Weights of a small mixture-of-experts language model, trained from scratch on English Wikipedia: a softmax router, 7175 steps.
Below are experts of layer 5 (counted from 0) of a mixture-of-experts language model. Rows are named router (the router's row for the expert) and show model dimensions 0-127. Each number is 500 + 40 x the weight over its row's rms, rounded and kept within 0 to 999. Numbers have three digits each.
After each expert's rows: "comes before" lists some tokens at least twice as common just after its tokens as in all text. This comes from a sample of Wikipedia text that the model never trained on. Tokens count by the router's weight.

# expert 23
router:476382530480525494475496529454530552425492434439487528545504446500488508547476537461485491515505523439474516554488511560481531557415502478529512557479521500524554543456453486524474505523530428482471531502523533507455487546437478475570517536482491467388467489513496555534471509409532488517472518557506478500441566415468490412562539502495513472436501478538454429503484430482449505512533
comes before: "0", "1", "2", "5", "9", "3"

# expert 1
router:513462549556501479431510501493519587495451539391448506485417502455548443567505532468522519574516484432499484545501543539506541513472452455522495494532502448478511448587507513520548494515510538514526427517531532512519456459464522534488441517467556497449444503438468492454510509515469511476540477572447473502555569500507490506465446478477450539499537421454440499496532436569576465437486
comes before: " |", ",", " (", "\n", "'s", " and"

# expert 2
router:571553510468464425548566480556505489527458566530530487458500451504508468490547430520465464525527476562455488440484510445428477453425562422577501515479612541566522464467471504505574426485577456498498476531439523531462505518505510449548479462526513442480460507546507561501522542519444531533472493502525524511560503498531534449469476505524473479499492507499547448480519540580496537532553
comes before: "|", "-", "==", " The", "===", "The"

# expert 4
router:500456490473487502469468537544530457514476479453482466434424451478460493490515501521483521503493588488455526491487459533493575527492471532394592430404496527491502483482532522468455513580495536440495501461523477561461495554451467513474514606483511493454449548462551447408494575465494543492479465470491551470518502422519494499469546466525488511505478454450475525576434492505440521458475
comes before: " ", " |", " —", "N", " +", " R"

# expert 9
router:545531490515507481542493499500488495493467553520509579541550521437514491472518537457522416526544572527524553487474577422419455490534410415506500453586515517516515513518508503537463501458483529456465497506487501530499509487407483495579444469485497519491462431524491544522514493497436536371493524520463492541432466506529458437482475493501491503550599547506488457449538480446496520467457
comes before: "ed", "ing", "s", "ers", "es", "er"

# expert 27
router:450505504561510498477533561438554536431455472395475486528422548520535527482478432467454504526484476474468499502454512524482515486528494455543532451564453469459538520517551552500462469542482530488480444477525505424489479531485609487473458522516542452495524469455463486463522546458495510509490518538490473487563618446491490470580520485508474557439534424452440466533480516458468479417472
comes before: ",", " |", "–", "\n", ")\n", ")"

# expert 24
router:467550541490524484515557465460569533540497606524474537522450415414479511516490532548512520576552516550517526507556492482514547532512464467497499466460483501520511514517494517541485445581481389413534534515498502510558504548478556492570540533545556522461536584501521436396416464523482527468524526522512508477548495455456557480494478480529484515476462553472525539503464473452504520488546
comes before: " of", ",", ":", ".", " in", ".\n\n"

# expert 16
router:481592565487466469524476529511482484410463522487488486546497461537527476539479512518487477531581504491521505548475493388526540550530427502485470426513500520486484494456492431501553482448493450461477453499543552396417460447536533525497498547513522501414518549473439501467477526487490559430463475463518489523552406552573532480516554536479472508522433519454508491539546481468519518484551
comes before: ",", " in", " to", " of", " and", "."

# expert 25
router:439484456540492484502510479553495531476497460437537526516524445435453462551499408498553564446554495461534516579384486513482515567478476448437500556469524549487505457493517514515442519557515463484540455519491530560405514510452483546409396471574440539512524500446509487495494509491502525470496523501462519529524414511535495469504533485460483457513485495498468530516426564498545514459526
comes before: " and", " ", " the", " which", " he", " but"

# expert 19
router:494565545513497491401542404500511455488509464543443486499483528604493486467536433497480519620586540509466534488487549457569516547508497437495475512483514534502494474568514489491512551422425493490474513547532520478542464501525428479562511436570509508491567526467482536485530555462507517500512514523540425536494575469534518504470427517441499544489506534472481453536451488524481557501470
comes before: "1", "201", "0", "2", "200", "4"

# expert 20
router:527478467497493469520538566432501531553493539487489474505475533495486495505448467498523513572465562466530523526515444511531573418499519519458535492530400563503548549571490496481421470549600526450527523441475544538487491518479453549451450502579509475478525551501544396407484523434467531532474466506457532424575565483520550503477496460463474519535497482498514494515438492480522482460511
comes before: " to", ",", " in", " by", " and", " of"

# expert 31
router:509577516468421489505466488459500576515492508571500549410461478556467492507459462512568448425503512451483445545538490464541500469446390512544539434445534524505530493513472509515482554535488546554553539587557519494504503491472457504453497475442500516541458553501451469421446510534506564568563447496510516475430516481425488445457530510521516511501515539507547470498494527445519525540489
comes before: " the", " a", " ", " his", " an", " S"

# expert 6
router:531503503559539453459447525496503446512475544603522552512465480451557482502511451502510486515525561517555499501516485446477479518492411534460494516476431488460519469537476529540534459454490505503510493559464475469531567502513477516491515499530461531563571445547527509483462469566517553464620544467555478523456517579443455498573507475562541487529515465553497601525539451448534556454483
comes before: " a", " was", " the", " also", " is", " been"

# expert 26
router:429500516481486472495552550481474424503473506463489481569554541434535561447525530536525487558489547564536534519475547497480513439427452466474575460536551454505502378506494479484506547505468535487466438509489447562529551502522481499509468519501577483478432473477498524546532411543467474500475424538479591540542467523509457485494475521576522524545503428475520491471482544447458540524524
comes before: "s", "ing", "p", "t", "al", "es"

# expert 22
router:521495497587490486536550431470466471558552429571577542440477456447494466460473449532474514417555434483498576544478447587456510491555464518522499555496486463529399486502521517530507522473528533476505480513489417574509487474506520492425480492480461555460495447484405474448456463546501551524505436502486476483525476511477477499508475528544528458481486492451512521477466593500450532510493
comes before: " ", " S", " M", " T", " D", " C"

# expert 28
router:495454490447435516536517498569496454475476609545514444472476559523492469490497601443436530499565489444468577507450487567552478461461482470498460512499424541502575512453519499490558543451510528509540470484516518500474459448473424556543555481453511495521428439491496503531455558462495487542586542467484443447484475520546478457525432528485537494448493480524461501458450509531536519473481
comes before: " |", ".", "–", "%", " |\n", "8"